Weights of a small mixture-of-experts language model, trained from scratch on English Wikipedia: 2 picks a token, a variant of SOAP for the experts.
Below are experts of layer 7 (counted from 0) of a mixture-of-experts language model. Rows are named router (the router's row for the expert), gate (a neuron's input weights, with its number), up (a neuron's input weights, with its number) and show model dimensions 0-191. Each number is 128 + 24 x the weight over its row's rms, rounded and kept within 0 to 255. Numbers have three digits each.
Before each expert's rows: a language model's description of what the expert responds to. This comes from a sample of Wikipedia text that the model never trained on.

# expert 38
Indefinite article a. The article a or an, especially sentence-initial "A", plus single capital letters starting codes or names, such as E, O, U.
router:126125113146148098143166165152165154142102116163120110132167190110133120100119089166129115125133144125074129131126133082106137151171090102112119124119124122133131137095100084076147082112148105109103106156154112142145118122130150141121114140131142136099103159123156110090146101112141156102145146123114121068124115140142149170127154118130141123136138101169153158148143096084125157101159090087125134111145135178121105144111132110103177109124161132155148124154147142145125079104113143107118101119163152136138119130169068135158171119099098128101135133126163156132108143139178129139
gate1:105104109134142127106104085134150123128129099166120170131183170114133133137103140140144135173089140127126140151139122085116153129113083155100120137148102098108134138060109144104175139118165105112162075105120087145130155138122145116129102189158129136146112113155131112149099126141146137130135140157111102139076125128098108134140171056124157113139137082126122125139124112102111131144094142166139151047126118174148103096146126112136125153132134149096131139137143147129131119110127120104120139111114124141142118096124084110187107133067127139129113139114135108169136109155137140141
up1:148155147119099121164160171122106129128127133085157090116085074151125114121152113109112130091155114143129114121118132174137103133147177105158142126105155164136106116191155108147102125155098155139091169155135170118135087117156101141124145079098126148118149126097129135118151129129110136123114117101154144116189124129156157125112091190123095133114121168123131121140144150160149115105157118091126106198125149071104155177120147136115133101128122104157119117117120102132138140139113120144134108142145118118125146158121165139070161133173130111116144135140108149087128146118102109123
gate2:154092089095156107140176119128117102155140184135151130111135126117131146121094115113123130101131090158120160124129102146164114146156112124137161111115105115148140123128139086123096095137161134132132125118165134095094169084126141112122130110056161175140130134133110127115157150141115142154117158128153118137088091135151150098118139102141132144112125120173127113122109149121166128102121148144141123095116173117147127113099130129119132148096084090149141104138165134147133134117128112128122087093168167141156083152196110126104147166137143120191123172088147174125167109109142093124
up2:110167195181114176107093128113155108082133070121096119162141136154143105173167130106131120154141159101141153115150140135116124101118131135146100160122133125115097153155099164145166131135087117128154123107107138183137137161133128135163161127205103085142129166138148095119091098139136140135122114144126141140141146155109140158162125148133130129124123140091140119142144113121103136145107120144138138150138091126129145143154098103151103129154142167095112129098098140138099137131136130148119138168082098101128127138066115152158091074119134143123075102134138111124117129132093136124
gate3:109133140156108145093130140171153137136133110145085111109107139149145160131101125143117128120119139136131146169121115127139163123161109154101139139095130094121153096145166081103141108135141141115151100126101121081120109134128106123146139158113110097123102146162143123107110141131164160103135090140108102099178127135120060127133171072133158108102100093138143093082120139134129139127167163119136117111139109120118090141142135129183146123136145129157122104147181095142115110154158118113129094112131080097215099114126110127162147100111107094148119152080124129128145127172160155133
up3:144121114095143120146128107093128127111121143107174129153157125111091087127145138127138119136129108123124106095131134145114097137100148105171124112162113146139089130109078173155116147127108122136107148112182138186126144118136133124104123104146143151132154127107111123148152112123108091146116156122147162166081121112148193141113090173095096150136145154102103171173149134136109117127092082133121140129110147140134167115112127131068114134120112134114123137119071152111144145102085126157130174134128155148052164123137156142091105149146153155120148111182119127132117121097093110122
gate4:149121107145122107160155133168156150146126128119130128127166131110134149118072098136146082129127112136106123110130120110142140160148075174104111126111107115130134146087085097095135114100125084145147092126128134134123143190095115149142173122188101127119159144156110125131128092124132144146132129120096137108078143120150136129103154115083147135123145124135124178095148107106172133111095089135130134149142084159104122133136160099121172090121150133137125163129120100122136121170151127071152120133155084136149101126142080101139103144108090128136161095136142178144099105136128180106
up4:168144100151113143134120112129139136131140130135113120131109138137126186161105097107158135097143103140111086136105057146101119140116142149124169162097124122122109117105116132102124075116123140130119143142118105180181089158105145139101124081147098119142150120156130091128082087129141137094162143147123155117139144139164116119170166082106127135133146150134125120137144089126087120073120134144089157077143149112131095156150164184105126145122124153147116139107124156125096129176148140100101152124139076141119096128132097117128124118099104126171112125102150099084130119140164121122
gate5:114101084121090179147107143140146101136146136101119097104153161130101133161137141141124127110151128116121109135100126153089157138142118108166086154123125121109107139132126149135128151140126110148135160144120131130110155111083150148110164146102096144142095109130141109118185135145096188141149144104151125135122118100115088179124156106129126123168128145158146123149121119120136119172062136147157099094125077133129133116127125096148150102090142128131097088103167119120122138112108081118136159115180102088136138114164104146145107139083119087106098124123180113081145154124130180100
up5:150158177157171066116129123097116157137114124168137162145101095133151132104127108123144134154111141149147142110134132101182118107120150156092162097131137130141126113127124126135115104113144134124107115112131118137155092149146110125146098122143161095116162147126108147147074127104163066107110105136109136123132129132141149059129100150132113137077112134108100130113128114132133138088187135101083152166126186128123141124133113166110110164158103144128145149146087143133142112138154174135122096131090148161104115162105152096115152123157133176156163135115093144149114093139132085145
gate6:118128094137115128125143092140077128134125166105114099124162154133118152149106127169147098157121112126115104137118142135124111121120100125120110120166081105123154114157138104056143119127135145109190116140112141125117118119132131129146146125147134094114142158131101102131167132102095148137142092136134089115125131108145083160117140147127176147115124096105141128164106139141131131106068165184083141138179139130131130140164117124121118127162164226137156133135142101095094115133126148110143111140134121140143162114124157137174154112140127146088123145124112105168103159083168085128
up6:133103166098143117122116158111182138134133082150144158136088116123146119125153139094111153099138144149153156105144115108123140129139155138126144139096178133133117142093112156195116155121114109141069149099133118141132137141124146125129107119107116170145123112130151172120090113172164117126103151121125164144143130153114180102148120114124100125143133154153125134102132120112136123159183097069179109106080118131131140097081139122123145144107111036120104121112118165138157144128133104134120140106125133120118106134141101123079111140105111109167135111117154157095143102159091170123
gate7:138117118110116171146145135136143114137163116114138111102121131123103142115100131123132105097155144118128141145123137136104132155184137122138122111081135129090193099113143114082096106128134132113088109122143132066092109128115163169112174121149150121145126136188158136127112140129085123117144114089100126104173126179106151124151113129080120155124110138129148145158141130152181133111135144170089099094128104184140114154097148171131140155098135142111153110135132153142113123153124104096138135086164104128146139055123141142146082126119096125119154126109177136088116136104115159137
up7:142138152145149090114127126117107154127106129145126131160171113126143114141147122124123134152103113158147100095130130131147145091071114119098141134163111139159061153157109140174143143117129125138169143118103119177174151125149081085123109140118122148119129128062112121140136096134153124115106132166150125144098118073143094136099140140167141103140141121121108105116126128121105111153124122103161171165133167077105130060152128084123103116152101123136113153117118098110129150095126151147122104173091161121111116179142111100132182134136139121113087120157092111169143129144113120132
gate8:106135118140112141135106090166125167129114136125099117112136121117148162082108152109159100104104122076090139172130135076075175133122116134123105149135113110111108139123097110106126101088093078148119129135096133087138147127090138133121152134190161159167158100134109106129145112150122134112152128120101142090125122159160090137084136123130128109140101132121187115097159116124152140116148126103124125074197160120144102128104088123147147087121138146130134101130161126119122124167138149105119108120150152168127136166144125153149136110086105142124147171127135145144125159122073141137
up8:105116141155114149125121102171118154126117142122104099109124133119156153116114153105154102106114117084082126175129128083063176131127111134117103137133120101124116134101078131096112099100106080131137133117115136108144144118084141136109145138182155163152157107147122117125140092155112128094154126139108140100119124121182082144084129122128130117131113129124197119108149114114147127131149129104123129098204138109133110131118070140140142085125150133140132075129163133135136117160141158108128096127153146179133146158120129162143125100092116141116156185121142144148128163110084134131
gate9:170146115129141133145102133124138120103130131107149129174173148142099120100127119109101121107097157125138137175143128167122099143093122103139091125059103140118109077131102126152137116087124115133096091172124121169113147148126111132122159164115106083099122109142161148130156114145099166135125119151132160124134140132152143158094106122098117071142145114138112126131165137135116111123159071109123099129120131202132126161127120076146125119100142151136128142141131157109153147116156105114102109135084195106131133101117113121104131119091167109125128120149117163190113081107159135115
up9:167142101135140141130098114132128118101127128115153140170155173142108128105122116103083108122098150111135156189142122176118109138097130099147102129064105155128118074127105110146127129085138126142095097176113114176117147158121112128126160162110120090110118101139155142137151119141108152125126122147131152132140143145165144147116118129107109098115135095137124140149149134124126102134177059117125109148110136206134127160133124070142127143114127149138142137143121140114155150112150112112082101135097191094124142109118090121120124114090155122119128120163117164183112085107157133117
gate10:109171093146139105139156120150119124131132157115113139096122093114157161101142126109168162133074193121119158107095140126142113157108105107113130137141108126110135110117167137072096126102138115149167122129145185126140126114100144129100136128097132127137097122187150131130123163106140135162133150149113124100155131105122146153131174118132107133143100142155106128111145122049152151121156157112142131115126081136137114169149151113165168092141129112153131100173120110077108129114160152161159180124154137147152129125158129092162128102118132162104170123133127116131144153097132111083
up10:104173097145140113122144109150122127133119158111108148084121097126147151097131125115156143126087201124126166106082143116145117144123110108105150133119100129123138122125176139086106133114130116157179126131141212128145116122095142115114133139102122136146103124171146128132128156111119139157133150155117126096150136111129158164124171114150106130144102155165108135112136135039148164127139145100148127123128086144131100172156152130155159109135132115138141098182126085082123131109156144163146179121153139134156134111160140092147138108112151131093176117128133111116145144094136116101
gate11:138081128114174142115169160094136105136119103112076088139111122105164142111136135144118157088146114081078136128118145148151158113108137084158116088120125111134115133103059097071107124128121127105136119132138147066141127109102132193141138128148151144115135091153121137101128112147143131173115159114147131182115154152138097151151146146138157124137174105146157135119115152095128132164169114137116128115172108125120097111117134140127148119115116106129107067137165144111153112162137129145111134122141096136127130138152126166144127126180090099139133128129114160118098110127161185126
up11:108166131125078097124106092161105142118145175155181169112141135156102106157119106107146090159122144157174150131132130129104111136176125169106146174150134136127148123133193164198150134120119139158138134118128130192105129137156124063104140139120117122128128158114118109133132145117103134122130101135102143085139089115115158116090101117129102152115087133107099120143141116168138124107089147122132126150086141141126170135154119111137098139143150158135151188130094106129112138117102133113152116152123164101111148125106113084126128118092157159106126122126125106135163139137103085123
gate12:110159121140118157128082184136149117105164135123169150146147122092165110095122092132097158147116130150126101125179130133136168082121090102141084129153101105126133121094122088100105101150110137147125110099124131133105137120107106137165143112106100114118101151157161144104183094161089160118089168110160132097119118119174110081132162124127152119124120096139111111131122112103153117123128103111130132125155112134107139138148104116098105101164137159175133105182136145090115109122121109101094150116148153137113110113159130110102181135116182116151105130080131131115131164158148150115
up12:146114127114117086138165075116104142153103116127073110097126130162105140167153155130153118110156145096138165119105114144109093168133163148131159128108161151130139132186126170127165134089133130107139154154145125126156123133133140138086088143158177133141141116104076095144073146110167112116164095143109138163132130138069158181112092125119102131149135148110137138129122145170101140142136157130137120133107131140130106121124160144143144165102137085092119141081115108160131134119152160146155104139113097105127136143096098155129078118142091131105162137159133139151139091105124114127
gate13:144112117166118102147099123131117168079145148137162090127087134121115139151109125140114126138133108144121153115128103141142122142151097097102142096111163107089114125081124110131120113094113163088133141126115149090105161150147167170130150132129067134157111166145148111117171109110132165138144091187144142089142134144168153122116118105123128111130129134128154138120124130081107132163119061104091131139138143161116109127138109163165129156146154179154193125127158126161140077111165108114091122093168154151141117122154146160119159113110138135159092112136148119104150138115138120140
up13:102153143091129151097153141126136096174126108114096162145160116140125116113140126123128126108119154106141097135127172121116133098115154155154119161150108148164131133161134144132129143154157095161112131106129114170159087114118087094135114131118191119099142091118113142149083155136130083122104162069116123170108128101085094123145142161141127137132134131144096120128139122169164120099131193145167128108125117099122168130120150099094130109100105080101064134124109130090116188136095138129159127160095099096124145127114111105143092136145118124112150139116094138150111101161131121136
gate14:102119078173130150129112155080111128146123133137163114103154117131151144145117167169093105142101131129115149106131143126118138114111157113129116095115127111110143134140106126124199124145102150121112118108123151114172161121107143104119154087088133113108135141150141138159140117133146137124121150070132097111096130110134115159115113142128140068114105153140130103140136119138119137107125108078168131144148192136123165126080107143097113119106101088127128095140137125120154120172141176110139105101111094084134122176085092135102091151092148054133151115143156103103114107100120102144
up14:135132155072128117120134099173121134105131138130100140158085124125104116116130085090166148107166115135129102150116108136132114130136089153126140145140126151143103112114134128140063118129168105120138145143137117140074077131151102160137102165170121149145116125125120127105120139116109121140126094174130147156153125142114132101133132132123122176147147097109123156102119150123131125129122151175091123121105072106130101138169148123135146129147144156136122172105117132124110137083108084142121159165139155178119130091159173128160181111175111192119110133113081160171151160146145142109
gate15:144094121099169146091155120128143169137136112105065135129134121121101120123109161166127121120129073112127089112125155139123108125184151102163165129150145117103149109124123160099172135118114158161150116132103109106177120157126130140135148127067117136144089161119121087155135089093155125154098123151132119094146101110131139122116136130119149108110099111140136137116137114129097176131170036146140134164119123140126130121114129150110155110124134155134161174097132157147146125098134103136128143109122178108113103135081136126153151099127096155181119162116105170135127136136145126091
up15:126138146093149140126153148124143156134147102147096125131127152125168128131129133164145135122107069081118106148129126123136128115157154117153131095152131137099133134119086139129161139127093168181139114123122120132150135169127145134147157135088140137135130150146110142155108077118126147148110116143124133095089125090153140128115133136116153113130114140135160146141130116133093146136148081219123162124143082162099157107163122131123166105087161168121119162140178160173091107133133091146080131112165154096107103124124130119123161112089148171183155131106089152163145113129126133132
gate16:159123135148126077129081146145180143145149142072142106129093106107117135121085124113113148105145133138126077077132094088132085175110124115104139125134125106120107127130146084097122149128125087095163131162138153109117096113122153169134155157097114130142103158143130113107134140090112131137134111147160106085122145121106098137103133150134166113156105104119138118127156103145113146124115112100103157126119140162156119121117147142132127110152102150159152073122178103130124062116119155161179115088120134152150112139120091145147102102102113111164143124108137156094103125102107175167
up16:161108136147130073117089138144168152155147131097158081135115118095124134127079117108094171107143115135124076078143108092128092166109119118102148109132121099123111126137147082086115142125133090096158128164145140114127094097131152165136163158101116136161106148162133109102143129098108106149137104159161097091124143111100100117105126152129161117171104106135139111135137089146120140130137116101118154105123124174159130116109162138130126124143098149176141095136173106126111077112125132169175108092129137146149105142120123129140101110105117104169137143102123161100111136105123161168
gate17:147141124128143156103145133106122117119164149138102121121160133114129127097152134108158146133170116126097121151149166142117121123166120120168112178069116155161097125076121168128069150155152118076148106125180109129146144119107134149140124157115101127142108125114126106153096097160137128112141145084147105123122133131142157160161156122144115113137118114134133140169089144088135129161168109107124175079126115134151104092121122140144117079104199115094064115148150117105113132142130103127119077134161140157104175169130106119126134160140167129131122128126142148131130104117155095121
up17:082106146121126092118109120134133144145088099129146144114097122128133141172116137139111089105062142136129124119089095134156128147102135128086139094185139113106160152173116104103178110119098154188113132129067145137123103149137132108095124106152115134110120142133144152117152162113127122125118103172124147134131129115114110100055106120118138135114141150149142113103181119136118127080108145166155092182143122135107142161151142114122148172150061156158169145130116128137123139148137143137118143135102087078162105090123136155105123096125100107124130131108121113121106135131122161121